Below are experts of layer 11 (counted from 0) of a mixture-of-experts language model. Rows are named router (the router's row for the expert), up (a neuron's input weights, with its number), down (a neuron's output weights, with its number) and show model dimensions 160-319. Each number is 128 + 32 x the weight over its row's rms, rounded and kept within 0 to 255. Numbers have three digits each.
Before each expert's rows: a language model's description of what the expert responds to. This comes from a sample of Wikipedia text that the model never trained on.

# expert 6
What it handles: Place names, closing punctuation. Country, state and place names ending list or table entries (Nigeria, Utah, USA), plus closing parentheses, quotes and final year digits.
router:119184131195117109142092120154087108150142153166122135095116083093100063116146163107151184110143135115171156129157110137111151132109162123162128192163091143179132105136131156110141135124103137099091203153119082151174139164100104136116150128102121148095111125129130113093106126108135169109157105147104112237113087137105166107124042162132208149137126157088131113064169143092150134109134094074068053116109125122076108126137066122166095178151111154134120131100132159120096080122158133
up2:164127119142078169140138118188140105100134161174137109097135158194149127162148111090135118065135145111148124098133124135129143151134176162124124116147123082153138098110108135108091100144156104123090088123128023148168116174087133099102116145123133096206165180151117144078086137071087102149126116030145103134137097108118161134070207097086055105139127143092113099189156128130157142116163142110113120142098209197102152156157135158073119063105162108152169147142118151149095163088123145
down2:098102138180142109155152172108091142130112171144126114121137155100160183139103085101161122107182101100069092140117165109143056131148121114119171194159100174148129099154161132129189165174103060141131118100115151207120131075137111099165119140116097125177082116184104141175130075180116161098099169099156139139094132129095130101088121246121207113089130155110100113111108089082068135157168114111097168100084105143137119158143123112149101098124084125136113100089146130133099134164140114
up3:163136121119146150102073186121107054109140161117154086079138116135155151099041176135136110160157163107114117095156133170162168111139075135110106093101094114111183131157058174114147116047138111096088104168118167123188143155135144139158097098106157183148157136132112125173101118089110126141149108156113124140093095121151197123082138144168126127147125083151152072166204125099082127179103139145096081100129121101184167159117171133145080160106091094122108140133126142099079100110084157
down3:128184179180174164070129069144121105105147171147162102113150061111103167149106107181086060143145140103107157093156152087056121120067186170136125147122146068142091059126091152112169126097168190104171104091133118176164236155090148120125105180106135113135118099103088058160100094110162115149125097192102096092148099117126102142158113153117181152121146129117051153150134139138082106080162119123141175159123167127187085132106142128125145127136166141141133121109117092153115155114147121
up4:129181161149169013158133152153164153116122098144153173171123109076090167147124106122065110107121141145160157132171138162142117079148127178160153093129060134072104143109129093146086099109126158121126135130050111105168110171114161113135139127150155157148104116068146193155108119114117125137133045094147144092156131182169098179100151157145046119132089108200137100112137097124141180123095133151115148136161115093137169098105134128139185119159135124153140124095124063155121110058116049
down4:173109154188117146133134181062140100124098094166193115149126118155107067083092140153147114121165156083174143174102152124156146139169126153113129115081192084111119093130135123101141118170108174094084123130138118132147162184172131161155199121145163069108098116089139144132119189105114164107128170141110122071077125055082118227122105147156171168125146082129121104151152132168113104111124130094049135103151148135129131177128133141173107148105185111095075188111137086134147088117112126
up5:136214129128120161183083094101149091102124121142079149097208111138101075112153180118130089073148109062130107134172086173118133149099143139131166155151107140201141178177138081102138148057123094154105160083099104149105102107107180126133122180086076097135135115105142119159069142108128125088163108175196169121119163133098125101058105132141108135113106067151118130122064151136138195106122120093105133109111110126185164115084099091064100115111169144112115160116086152149153100092125123
down5:068126119095185124080191163134152144072169124093101134136101128181139120113182127131106030109128142155135120097137159147161122136185054153096119139089134053110128121079198160131142120087083111132130104098070153134137120110084108071111133117082141147097148112119122096159124159098133148128153094109152137149161121107091133153142178141140118131171173108069088109219136122203118125110130146118149150098138168090167137195126114070066138155102115110123204089106086089148115133157115173
up6:108171149174143160054194185132107134163141128132134155043125090115103164197171175100153148123149178035127175113045151105092091155145140126111088108136141149171105119145164124138156154144154094122142093113131125141120104139162131137150133136047104120136139144115086106130088084133178142080095124153090168113112143153143128177181061127131187118115126163117141147150115141128137095167139191177150104146135188130075147139082123169130187117139173155149120163150132123109082119063079095
down6:119137128186163195121098124111140125159185136078130100098119103184133165126147107130129130110119190067132114184187161091122102139106099180145150147100141072124127156146169097120170104120152124081040044119107095109182142114114129063169112137076098195128141118143172135100130065109083071147142133135076090077097125146158126147100112135061140188184106145092104157175194131167116183151158128125103153131109135145105174132144128153177119147107124111108132139148099103099132165119154152
up7:166154111151157205140034103137120135129106113129136171086136078124178125159154138107114129131090193117087135098100106115051128081134114175136095147126127118142144141108102196140083093131085083155150076117075081099182151122182173110133130127129006112158129097073141138098060144124084101178145098130132051088138117144103140135159150142118100112098145128127063164115137164138159212132072079139134112127128127087164132104115082088172083134111091128123121150117122159093103141151144150
down7:134175128093114157083111084119080183161125129099158150157110146103087056096177060130177096136133114116125169154109099130103128065078125071123078175180131149105164088158143186161064141093122116097117110136162124130095121137098124075189155117150107051174164065082122125123127094122113149112140111162119097119076155153139117129123177065139148137070136126028132145151126093145076098071136129180089101178112105144196141122117093112149120106127126171082123155121127179162154183124126083
up8:071095089123123095145122124198122145141120116045101106094106092116102030170113230098154103102117177103160121080111160115138128105113141170120175092135146149036103187138142143117097145092121121163125136108118138147165119097124114142081150098138126054106162174124091156136127173113094126195097191116182132150135112109131069105160156130083114135156100112103093128097061135076075109178127111096097167056081190153079174121094129098120127136115105077088136113133103110113118130153083113
down8:159111124166056146149133111180143135207115074133127153144091175134121112157156097155141185100156176127166114149164123156136087117159134126206152075097095108123150171096155155131116136151140126131108076117209178100118100147119090167142196136153096093123090139117171118157184094117107121150129148074133123133123130157145124117143144099132129171132077104147113173101082090197088151128136153131205138128156156157109153106122153148105100077132079127029137106138080090140183120127085154
up9:124147222117166104132133085164123141087189134095095156119049093144129114128103122169157120170154060115131107141151091151126095145148131112133143151182105088138102159102057133118114108159081138148112145129119122134118098105131118141158102162103115176179112149095110112177176126108102151202044076133123165168108125126120129133110158066138091122132154124119175092069164086109193120104151156079096107081121109076109043120129097091112158162177125152156069109131138154156110126192122140
down9:185054178074115143109106095129127053154158132146151164098104149113133079116084113146117119152089098119094106129141078086166151071134113147109115145094137136180162119101117129094046120068144058174124109167169084124119114105086104130137119149096171138158178135110089090127098089115097125105137156131117117212137098126118063094103102123135085090132118132134110158125146165137109133104139176126094115104175135135131057067117165178128155193122113144124114135092183108218080153155120138
up10:124129148150150125087195145168090150054178138101121152127121088137109150133100177173242154135122120163128167149080051101127147119123050099148120107115188093095083128091072106172111113092129081089118084080073159193148148152115100148105168098139138110121189119125092117134128089165140121126141131099125146140128133138132141123110055125119118114095143171159058136148095164077034120129121156113129174125146101109162125091105116102101154113135130126033092124117175123080151108158170109
down10:135157149165110100119109150115076151103113111049107140198161175153087115206131157111152127185126113149172158162083104111143151124178129133190132141147057100114125208108169136111184111139148137124135140131127117118141104168138133146103124179137112127133140101095157116168118141031097113123066091103155129177120126091085114139088052176158085144107091168135153128106169116156110137105152115131087136117083147133092149048140165146181160109164155091175148113105166143069109084140130157
up11:142108130055083085152163110177148146150076118166057060154089162159123090140103098125078189127105168130173156131158127151149144139082190139114106137169141162149122123121167084118158126131112150116150155138092174136125087129173170110164222107138151133069156085123163113126121138120162158126169160071151064116152126206111126117173120132149098106083133109155142096133112162109080171138150172083161100159158103111172154115112192138107077159157145140131166132123116100107114062072124083
down11:144112109162185083151188170158099128091134161090169125128164093168102159114133119129128123123094151189118109141119148095106033146125074126165078132127173128078098125095143154174102104106150114156059124111131172079128145141090087102120205099143165114138157159100042056077106085114136120124181118103134123124164127101109165064183166123182128139182120157146133171091155108102081161107093147084103177147111100139135132156086159097117144125156088125144157106123088141105178142131119172
up12:126095144168103081108075129133119102070147139151111116120103057111128171156092112112112113086107135150165187128099149072082140096142022118148121147095100074217080135123123087139135130128107065142103131139131129137148170125094092177095221164102171139153109105108125125149095142111113140109134092103118112109107118103161161089116136131133144064093092148136152094144078106203118143184088240185105138127094048123108117105132123145153126161082172116153112118091158153114109149136172100
down12:148159255189143114080148155146113147072132103120072059126140144075123112190139122144123101143124148182151133131126143156085139150117125112152131173080122134182161212124148124109093086142122144143168112160153163120108176101112138116140202158137162170103131129165094127098133145144143090145132097102156113081112115109136107196088161108144077174170176089152146112086113104136090144157125136161142134145178128136143107159078116083127109147122110149135192138138172144106116158100124133
up13:085160131099118142118148122135119109135134099129070082125154120170158154160174112086091104119076160089132132102153144114117124100083159088160122169116133066176074114119122153101149111069124131120130125145123118130147189119106104133145080137152104122160102136078127090142152137102098110162178134127125132127116078151116112119170071089162100123113115129132148074094141164139136124099132118146046109153103104060112183144093137169079150102172124123152139161188055167114078134135104093
down13:169145181136142161145064137166127108139168144101163165134166166111136088118132135066126079101100146196103110171147095043135180096189134129145157119142146140154072114090103108222068143153086148140094107114070098134138123112091098103089140162128088109125189107113107103106130124156061108148109135118144098102140142098091164168115182100159107148085140094111166126159125083162147101095136131078126060097131122122144172159125150098139103144118132101126079208104131086135121067115160126
up14:103100122156122079110171139149094087100141124126098097106145097123135098162163138144123156136093094132120126159120100169107123129120163148124088148153088161135139188155161100118206075124090170028148161109100134116139102172102066145189152164165094149127207179127147115089199140094086176092126140068125102174097122120116088154155096111098134135107081112129143055100122150177142108116089165132116151115196090097064126125156099145104102132151174149139140141191151180090113128096114191
down14:156076143075165199164084156130134132148051146139146255160144170103096103136116140126095115095139110172144162113158127175129083113126144161176146100146153147145142095147152163140133138129120115089085117100180120158136119149094136171101091092144203199146100121115082174123113111111164174087167096124132181112077144141121190150056191165134124138153115162100171162086108104169138132127109145101160112134210127148157130133115108157128127085160141152119080194184092124128118103133089113
up15:119154131186056062100138130130139079104119176149119147138118103147043095152167107142096115136166161118140157135156111162144124134120055171155164148179049138153185126129139130131149127140109141114088134054141120144184096146168058140172152145105119074125127136111146093119086126109140112136101129086139070113133148163167122140118108164139132137104133178160142133119133122116137091105105094100075119158119099077098158124170054150165072139123119088184153112163145108134071125103131094
down15:176122170172143219134141132100128138126143142132149082124130151071167143151161131126189210144111119085168087142134149156139072096079119090106159152164086116150148135111114117131174067169214163153086096126129110125104112108117160124107095130143121139159152138119102165108205154171128192161114116168138195133145135141170113053142143170118141093090094069158115125108162149244050115107104135108173106125152177140142152174156180149091148133089155175150188097117166111124080125122124111

# expert 20
What it handles: List dashes and prefixes. Line-initial dashes in infobox-style key: value lists, plus word-start prefixes and nationality adjectives like con-, re-, sub-, European, Japanese.
router:153188096149153131085129112127123100132112120173121142096091150092098053167176142085154161118147140118145068130127142081118152096100123111120139087152124135086069141078101108146100142117102101138098166105123134151149122146092114173137164084200084109081129115155096163144016157250122140115165112131167128166096178163100040150133139130137078110144137177072075119177127111120098148155118112117175110146128086127102090144144080127121087161094122057079107160102102136129180128092136094
up3:153132154072140113110129151083138156139117179159130119118077125164159107097138159159098199124085084165122139128109130072169165151120137146148163113086116184152108136124130112116067139134108153112082100124116082128078158094133153044090129058154083120096129065110082195034074107139095143194169171187187037154161156131128152082133169162118177132109135116140143113130126200099150095141123155108138090101121177153141092101124115180134158157109167137162176192124161091128142188152077125
down3:121107135096149157225087096105039157116123117098082088131146183145117134090109133120111135110116104100175140119090148123090116125166140136102098172151162083093080106180103126102154127124094097084117080140129096174112129117149170107186174122139202075159136127173111102143132141088147101101082143129124118159054153140095170103096127099134152180099088139102113188103151052122104099095105135057121106163115100095172129127134157132123157105142145114192154071133120135200158139110164122
up4:123163126113184147112133113095149131083167145122139110106052129184127101113138178122134172117146159140134169111156119202125093113121108108124121135160160189127150108137069163116115163175080147189109134176135089112124148095050106101103094128075133114115086109112083108119120175143126145117141082123151114156056151111136063093155176154103093120140058143078098117112133130124105115111060098160180153108113133124119087093179119171067101121065086137139095181123082100155160132123155055
down4:116100093175153109142176133140175148128156156067181163085133156104121118123146170155131154126103205115107151112070101085123182102121116172147137136116101113109091148113137102112128140096143103169185106138139168143164108172172122152101123149189148148079099137096115137118096135133065122117135125092113111082149141116107165091166180173121159166112087149093133128188130135096096108173155124136096148122143079136154136131189132017160163161135143136160142117094100153159124157131096096
up5:073173120071148111187139109078168113120084156115144159157131139133116083163084142135088110103147128117183171155078198088170105178075150108130129101140153172132093142129097084112089185109093081156121144165141170121092145122130138116138105186131156087126132149152047129127121098110158141149176162099151111142081177160129164052101152133114112113081109118099125080133120089158085148105133156148126125101153117152084130122151145125151080090160112142162140161200125143165076087101109139
down5:196104144147139126215117122113214128095130169113082111125168087089183135124124089157100152108146063081078121125105120196142106130117159142137055141157113078145153116080094151104158115142112161181112122141127149151145120145095144168130081124165111161144055157117187151145165140144156082088111137142127131120086120173100133136136151189133105142102098113113120134135118076127095125155076186111098099083119163166127127153103109091119142120215122076121140139129160195122133072105068107
up6:125115142150103136172148172172173151159141147095170207129156130147154118116131171147141139158219098128121114113110110167140193109079152154162141145102148121104105115111104108151146127105122100146106135126104128142157119137087125091182151147115071104069126137139082147077140102103153111182194138139169146169112158164176108148179068154083115123111077171095120123205170157170108103167088144112106118135128098135126084149145115114138110126088139134087143048167128143126120149120115131
down6:119149064096147153162156168132074175109118155167126179061105165088074150135146097157148148107100178114179088145107167093121074079138120085165124109099125101128132130151158066111090128157109153076106144079130148146122135130136155137102148123113099157125103094092134130131162114164106138080164121069119132156118099207151124135087140109191142095165139153155117109166151105129161110116172170155153076094140126170165130125080103113112126179149159175158119081145125145050104090124163122
up7:167129149151143132165098079121091106131087123127109131181125160105156134175062168148139125113109119117169062130115120136131153127132157148180143094161128097156165177154124130188085123156107096147167147120127138159130209164190095082170136113145096092136122190127123136179106101133171140117101131168152204157124105139120089139146099168169120115108120100120167054107113125160114148137078123118136066146187120108161143119143081177142104129171094119093148097125092137109137099140170162
down7:120117136074141121096155141076099021132191185123067095115195117100102111153101143096166157146129132135149161177116113170139101104174104110165125109094151126131172124147112073162110174070046152104109152167103117151107125147082124162141140122118172101088091127129138120151146144162122154090138182138107083175127157070206074092110141123128081095121204113105198098097106144106177135155143141110096119183152106124111176064129147127145140091121075090149166110126126116075145109138097116
up8:140122100066101122099128118157141214138117122113102173124135102126138143157132144085091066098145181137155121077151138077134112111108098046036116167138143178138041061161104141153130200170117152143108141156145083128114094165126109087145134161167146147165161163138128182197138117105158134130121099097158183143082119141076118147141166131142118114152134187112090125123156160152080118160148173138077103142129133191124190119084117142053154118109102110130072071167093086097121137097098156
down8:119117101096156144147159096149131117093156133116069135102155066144154087101194150111143092142153140192119103117148109107092109109106173228150143121129150189175142143168162127133137120184137182098122183160060139128118136120212076148106155108175169161090134069119121130129128070172183143178118138100128064155154159182131135156110105129143160119134135162108085155138116131113133100108125087096108114048128117087167143171166129181146129158115065090195078107074081116114140106121127115
up9:106088123180102134156163087120130091140117158100131102098116095088083137146145104175140179118103149127086114142079138088053158125135117189163105146151109072053121185164140082127111112111074150096129133139095045109161124119125160081129069122127136151110169147072140160171155164129108145180099136118075126138135140140134160055132172088175130129052156157144174133157079161066114152096107119189169106098164070148048106138140175058126084144118139163106148170127157049192096105104073152
down9:059127098181109160154111142080162165091139145114178056143181128097090120114155097182139127115128112105120099151138077153077143097112126108125165188147143146108123081132091100174077110175096111141121104040097153154112119171171160118137091153163125116168139151083139161161088131185123124107111151130096101145076093093126095164106094103121121124135118185216110092158144147158129128141106124087159180145111094077160140148079183162111126086114122112097133107085093105094111111102075141
up10:167119154169110148103123127205113133097068139133151176143125150106153086144128117104108100135090081119193105102116111082123086117131128105126109140140128182166181145168128188123097134130143123176098089121141118151159133103152103093150175121165131166086100143197089103108134152162161123118066116103143120129158162162160080179079068152132164073128111148145117136078125125160114173076101106149146147114091056155112095199110168159131105112115089130100084152169158152140136100160130159
down10:134169134078132156171117139121151145128117116157138132052137062130098126151067103115072140109154102136163120137143134133097147121079027136120138124057095088129100160127215155089137110136128130088158109170117156146114105132112148103066052136061129099084109136122079121101107089053110070105145183160140125160119176095154150177111068129154150165082126169110166125114190114154154135144156096106145140119121083123154099114131096134142134091158120144123141106151142121100093069095116080
up11:108087111151097111056123133166103142132084143112119130104156158164158090155170080124114183130092070130157111155117123123186066155089155112118085131150221151157132118111121131091106137177081087166123142198126049144120103165072152153105106099110136136137183129041149062159173177118141086140169153187127098162099181086157044154112135138108144103129124150097140140121092117177148092090135133147121109104141085172120063103140113174147138161121153119121142075089097048139119128134150080
down11:124145123103107124132123152134108194111125112099119185144133160115062125126137109086198158166093112131183203109082122101152101096126102114154204173109230138094129111094072112148154199145126110114151154091142174130127091163072072138143107141158076142140141116133063127106117122094110154138121094070130154158078185133105148097156092149094108159155154135144064163066142105052140157120146156074102146135100119137125065118108129127078151135150147117117153136119117126079141037120115123
up12:132082121136158081107138071126153175065103172112089149083138101129123128081109103116158123147087137142140064143115114122129131153150127114149120128106128096147102130108135199136125106161140117126065148100122109081140196175161102148150206101187106140117142168146106119124081112166090173133141126123151143108097143142155139140152163146175113172133143147128147153121135111191091107201114184185187079127119116122121086163175113164139170115103106084100166197147192154202142187046106170
down12:124185147045088121066112116116062131222144148087145142156182107124204105138089150103153125104110164151140161133129148149157099098127148112113100105145178114100195163098106148141113110051132139125151157112128159115097131178119141110104108100128148141106083138151111130154132126093153125120071123086168064143162098137124134130118101163126108140143053190167123134118111193101138126113113139131140166086120098145140192089073130116135112115129167115122100129085191105149064127126135137
up13:104181176069093111095145140137131166109084092168192086162167212120135104140135112075125141125129142110139164130097072161170175145203075124099148134124136154128140181081134081069053120163049132160144158053132148137093139178099108158111163161123105148147134104151163130073168138139108169132113129058196146211102079108183103160109165142160131149044145124082116101164059149114080180172184074146109143122123138088117133166131200134117079125073115171124127109115166145152160111106116133
down13:121134137129108080117161202117133107127114117146105107120191164152159079079113106099161144174143143136130149125147122131161031144149114081072129104110074144123124124111145070110128160113134099136221127101067177069121150121106185079164168144131102141113167149155124131142143124168101177087173126174151155148133146107154135136134075175101097142154156122137118147100089130134019107068120171111136075172124131147087095126161120173097075094096127067146090068102107174141121161071151045
up14:110112111117119065096154096114101115131113107135116139087155115077095123111166172067100100129160097125115111161121147097114149114130106127086077145185124182116149147109062092106112152144132107132174169163128085148140137163130168066105213148140094154134105146148111159126159148218116147108079095123117165155128142140053191105137182150160167200213104101148075159137118091171157158097157078053146100146103191147153170164128145139156158108097091137147163139123213120163121167083079107
down14:145116171052139145071125101078134129090158118227188075169183150045161161153110160107151146107134111083107093146133148149078130144163084077200120067100158159131204125045238157129110103116179117095147108094127129096104063154135146120192155081075145148078152097164112128143115188154132150157158101104153143082143148160076155118097157135135158090176174129096166188147147183160136129146158190160174131173131102138127144179104134078188143067131155103077120078101134158153086117128061137
up15:153106155051141136124081141181144058166079162102128213175136137109093111188108055191064127157076083129109108119142086147121123147077135137130124148099172115155107117091152148155144089120193110150085100172130112184137152133135153176156118166142118065170065112151179140141072104080104120099127105144104154131139102143119076135148139124084131130125111189134158082147117137092102135154127064114143147198079145093122104151147041110130156129153159112127143112152137087137127143129159182
down15:098141189045156141071125131110151042128101147095147154112187135150120163132157157130077175083107159112172197136098098100147147138079131089122172140132103138141106113123120151138136129121099145103124133186114095121171079129186116095194221145141111138130154147092121146103159127077142105146139043195138157144093143129051113143150116195137125141129155113121162131116089101129118163118169114136156161129186182075126073125110098100127106118124122086155161119170163090146151147207082172
up16:157132152130175212110132083161147167121179144146127156113079111114104124155111088116211142112066102134088113134106154081121154090120115151100147161132197109125124111177106136101125166082148105159089108139139095170069107078105108154161152032094065106134094117118132081100057129135115078051121137184082187137105152158113136111154154163097124155117173100091180134093102098114123161149129162181176155118094147168172155080119148089121124147125134114081143142138137115091101114071143112
down16:200110110125130128103121117154148163117140163146164157113089157139186149134118136144064096091160157105179109106158184140142154095104112123112173149156077128137148124102131119113179128094126192088109158128113105110142143140159117139098123154105213125119152196075219155117114103158160123151097107119168170155152136114142142139106064107159116116136147158163197130073144160133145145112119094134140106112131116157120118167079096141090128178119143116110126180100093240133133184133125164

# expert 11
What it handles: Institutional name words. Words in names of institutions, fields and organizations, such as Social, Public, Science, National, -ological, and the of/the inside those names.
router:179136091117153108172087070139103128185114117142131114114105150137113091100116091125174155070115169093150131134130142091108133143114139193139167169140060156124096141121121101129073179084069066133106137134157156137133149105099141117129156119104116149109130063156099172144137184177118119124165068218192080141076158144094121113140131118202149167123137143096164109132218153146172089122137203127166096147124124122107112110146108174127110149093137130123128179076117173119142105112165131
up3:118160113138119172111103117149104084123104156116151141119059165112120159134134117121121135167126128093174150167098126180112151167130066092082119114134131113131121126108081147139141076134145103148105109144085126144140060128163124114145133189130170043151141169137125083172105112133101135139168126132099098064089214170158066085110159125105102163126069126092120189129107136179129124130151070094146126132102048128186129110114139206116108104185124126149136163113150092125115136165152100
down3:139134167104141124187165118154174156219148101137175100155089128065193120110131133113094108101082145176146222179120081129082105134157067075098115162139132172146127148154133145136118137130140194138100093106119102128120136113150099112161145131133168099176147104163146185119099113140127101133150131098154115105178095119107147131098177136105136121242174108154121149135108120144114132122112159127059105081126133093137154120145207155148084094131165114154162144158111137097116108130121110
up4:159120190201117131085200097103113092116142126185158122103089163089084142074126161125136158097098111128123142136099118073115111124152101120098094066112097127160139101105042126167114152113064099087074116132114157163137150088103104125150188138153104144096121121134114143062119173135099112161191104119123119131077171139136136124195096121075179161120123110144118149111114150119169111176099120086124091143184110048076105093183100112204138113048121119165153146111129082103131156142092100
down4:141124134146081096143187083133204139170146137142099091092093124137097126131112113114137118148118133114137193117084116135135165092129137110164135077144090108152085141187094089146120129112137112121121109138147179121130108164096117130224095102160132135130119093115159099177151096129138084165116097097129132103144140137127165125148138139150177117222173094035062145144122086115173108107160095148112101171128098037163162061193153138163109115112132089129107134177096091088122116104113176
up5:183144121098184062135115045166107112041156105129154119132125167165142106122165112116161140105105126083143155076149120129119104068083143124113185147085101128114150118099107144109101146105103135100106089108148149159190154135131125142112140108081165120106179098117187043097108104150098136166132130158183129089169117161184127129150148140117105130138104132124129094115153099150139069086170167109187148098130113104111153132133155183161130118139175131200093133086113123109107086116148163
down5:118116063139122095103101129139141107092048147142134115154094134064111130100132108129063126146091114156129108209103133189143091091094099175131131128132133100105149145102099095111158125118149118098181118134106088110107088197113153143145138166148061081095141137167108117166136084130117134070166145113060190180167122150126145081083147174149108079142151128076137116135099128082148184147153097132085142142142150128156176151174099120090099143136136104121163137132201121110153101062186106
up6:113063137081093079192150144159123150118157128114113060130086125167121123178090106127168134105088137174070158130136105119111200098161169180145169134151103167133132126114124119098081122127075138147125097117085192113099124131128074129128088142185118133108087120159074151108156149178127149134122086114112089135074155133140119161151079097082128130110105087109138083142169150130117105154154096104163102158194157126084137148143110101053125156150094106196134119116079098140126096104093168
down6:125158110140141108153083130182123176121137085115165139146086100138152129165102151177139034159097090098151111130172101066178067071133064103116104140125132094198156155108179111125093093156091135102122075138104066141138128110104169105085066209070134112139137139118116154104125165148128158122130079147162070158115145110059143115191214109132142135134118165200112130175119179139067118106131172105142150207099146114125119104105109106122180127144130178137092096111162134149136102132122128
up7:111211089132139133116138164133109097108141160081094136111128104091070126141105088110118133108142177125103150067123130085119126123190205112070106136161052178118110143145118149108157185091123132121112089139087120110096081185063141163128109097155083128128154137102102124112086129131123110139098121116030139094087129080107097137117105132120151123065142107159151069160168147128075183172155064115155049123166123092176163096146157142115126111134126078140138165175120096123162189165101151
down7:139078136124126121092124133128171148086146091137119173082143130086143171157139126067162136118119141151136104089136094183142155095121136109083128110125146086132112145171136113085153130122081123151130134130167121082126096132098150178130152097164097127163175195113141113138133113133113140117213129140127212096124142146110171134091144091075063092148146095157091136064112077172149065097159105109112152092126156136074093118140140106143125121148084103130085120125077150164117167081134120
up8:105100126017140091149163213140128089109126150109090073107184117134155161113126120109118163092120146127127164118118115092141118142102098102165162119151090175196116147126084145153066157144109102163102157181113144142164068136103105118126102175127106072103164085151146124169119180137143087094200150196158163071119095119169082189136064097111154111147104087128071161140088109130076130141124117110165070128117109142152147138128094129124128129133074134090086166132180130141097146142176105
down8:175113132033110138101130150108114074233103153098149171105120115130154118135146126098120079135111112153113153108126109169191127168103163087079113102045114182099137157099129130132143068116124111106146140141123172089096148199145147170091099160162168155114106158104116181088166105152141145135152172148174144160067063105083121175094117071170175119140099120178168183119090104123083138078163133145125114204125122160135129172144141113146117148172144151079172074125140151142129164154137073
up9:145110105092158109080157133103110136146160146159118092071124147141087162106114168110149120108124101125135085110224076118125160088108095140046122141123087129145068135118151124133106152192163107111082145120149112086185098091095160106122157169142113139156120115162136124157185147074152121096159164149128160153127153155172106095090103101132152116143119113148150174120140105158230175084105174128112081177156129203133074187140142175194148180124147118111107176120144119104099129179112089
down9:172169143108181187128068116119133077117113115092148142082142100150111058186137149224094118141121109169137097138157098102133072166161136146110119151123116119141117117103120181088161147093173159120255086150118141056169151173145097165206120103124174166064118118098184109130122140183105174177146153186146114121129177101154092145133112110081103086145078088108148100095134132122105143103103108131104081140103116175114113140077119126152151065093141111128141168070142089187124132137049143
up10:106125087108148116152131104170130106106159137097099087127085180171121174103086145101075166144046141127155182147165134090113177080126126111125089170051122104136098096109132105133121111095097110140128162089187173121122166166108203145067107152127145153128105070125173115147128139123170163106189126164119182139155118105136093098099133090148091163149169141165115164140171144123143072097148159133148104123156117090065114107146044111114081162180082122148121141106125174177159124081177155
down10:136113216158050132092157100144152135201129076112115164092111101095144160121129110125166087113113153097104136054169131100067176129156133073112140135106080117139170066054134142071098101156113104137114130101082158123147148187175199091119117143184117112117148111121152112143113148161126133138125132158197145158122110078193063147170127187146138082157166144106159123110143122151167145085137109088172095135111083092134171107115163139140074135152124157077145115156123170130122138108094150
up11:174181114126101138155091079180147152153094156109186152105184095112100168138129162108112143162102122095169136176167164114147163127109123146176061158134119136131135095110086130154086143110047173161121137137151127140115074140139128117149166135090204157111183169096107109153115148099104041189151121115144094147143156156153090096117163127129092186173091114127134128106160095186158185156192117103112128143132106087167134138112147152147135119149156147114123141161128089145075095079103116
down11:113149149163142146104159123124181120097103151179096101091101148141132167127128143152099146109115163145195150137198092142184094145187089158174122118036156088103170117140135108118164182122132147122169068135119095140080144134162146156177136123156135089138083086137128094138125123145195079154148176164167114119140105154156129158139141131133087181155107131119124093115154151171157060113111151129126147120137072066119124162123155093119085161138134147156130121134144131074081159133130176
up12:073159137061136085093134044123146127112168105136092145101122156104133151091123126112049202172137127138157097089073156107119108140159106139099103122152080132122129155149177093171084134160164106163115119167078141111089090102161132100076105145090124147151138161176110151184086143165127070135090158126112149104124121073139197117147132126179107100204145125145092166139148139130125077110149120085178147120110106070125103134096100121102126134103138173092139100118144101088163047138118140
down12:198197168092084200112132162134116080147196155099144172144063084113076117149133195041144103153150093141134161165127128126190099143108161136098125138165112118089126088132137099088097104120168198086151130121140118123118152189157094145122152080100161144174119113114116096134074104178162096087136143115120086128131110160161075142107126140136108152157087149157069132141135100189163155077086068135169149145130154152056183122116182102135103157176151088198063144112151067070138135130109106
up13:143106133062147077157114066088130113189159125134153097106179138164089051097193120146162090067157054142152094159141127136094128112182102120169138141079094099128174123137141129159113088105122104125135068169083139135162141156102135129098160111146116151082105109115099103181130106089101122151079104109161083133150129163114145121121106103122145161114168109122163093163143121161180085160153141119093095104091145100179127161147135115123176147083112171163155164179159141085090164095130141
down13:084118083138156093155126115136125136083121122101101111148175111132155125179149153069131191106151125154127167112126140132157136195103178139150117172089110154142125088070160159107093100113117154159152085111142107152124070148198131136207138112060166065128122148211167084013107161157162153126149165155108142102129116123092081133142132142087090135178081066146117148168112108140118172163123083154207179115128118187146134166150118101135139090132112095137139084089130156149091111147157188
up14:165108102079175122187200126152136163108129132156137117148161111107096174074137075136068147111129177122139120165098089154111146107178126126142128079080122175143120111114125145134146194126090144142065156160119102094144154146157073138095129150147128129124186149162105140123148130109215063109148202136206118156110159137076137139094119124182126123114112111044189109176140108120102116145120146117123102129134117121139086181198133167176126059117087122078162101135076070130114138155100116
down14:122097146141074058128077176097109109139095129116084123088093103126184097121123071114055167104149186075152170109155083094146087086131160161179145101155119196148168090104141146105100151083134161110176114143160113164194158139116124124116107182107122108112133155101207100142158071049121154134131106112154179108089111173156098118160123140157161077103115137119126151205140122159146120093116057111119129094154163228166159106137116127110169159113106152116178101113184151136160134097121161
up15:196163120171184096140129117179112148120082151144141053129121141136087097154135111093185098152091124150111100095122165144110089125169082186152100110081118115114097158129097158122139089225067120123194123150143143111166147118160142125124193137142086124126110113124147178138109071133115120189169133175153187115122129130118155117116135077160172130139108092149173081179164130164141150168137168135093132123195065117115146073145152118125102122109024147133145125040164099141132100147180134
down15:153114151130127139153125113131186130173177144107103102165106055149121111071082135150077174140137142113150240055137131175161097131104080137112109141160180089147111076206096176090077132144130147097171079161132135134124143062147165088155122159134168127122168159135063129131192076140129103103135082091100125121127149150177137142130128145102103163115109105110140122121122135131155074114080169116118110107095116102092137178102048103187130161117092117147127139080132166145160121126087073
up16:111139065141078154147177147098117110115066105137133134078101194178144151159122101118122112138190151110107153121079090165087133109068191166114144164142125190098079099099123107123119109142180093172188120139174132164167124072194067167074132128123145114120101165167109165192130057111140157095135196159147094121108142141076095132179168109138140090124135138108191105092184131093139138133149158171118103109210132160118088097151129163146092117119113105110101182076105131143173138137155100
down16:181129124117180138154133091153162156132159088109122116161120120121093112171131133113122156112104131149163093145091119155130110126126159152169134191200161075158174109115105141138133106149105206159059127130121136162095100108086126138078109116125143105098129114077118166151114176133097115146189108100168101136096099163092116176127203125192168125129125072105115077142185091126091168147153079047135125102138133117172183110119183092155170135092128138149119184102091077100147162063112146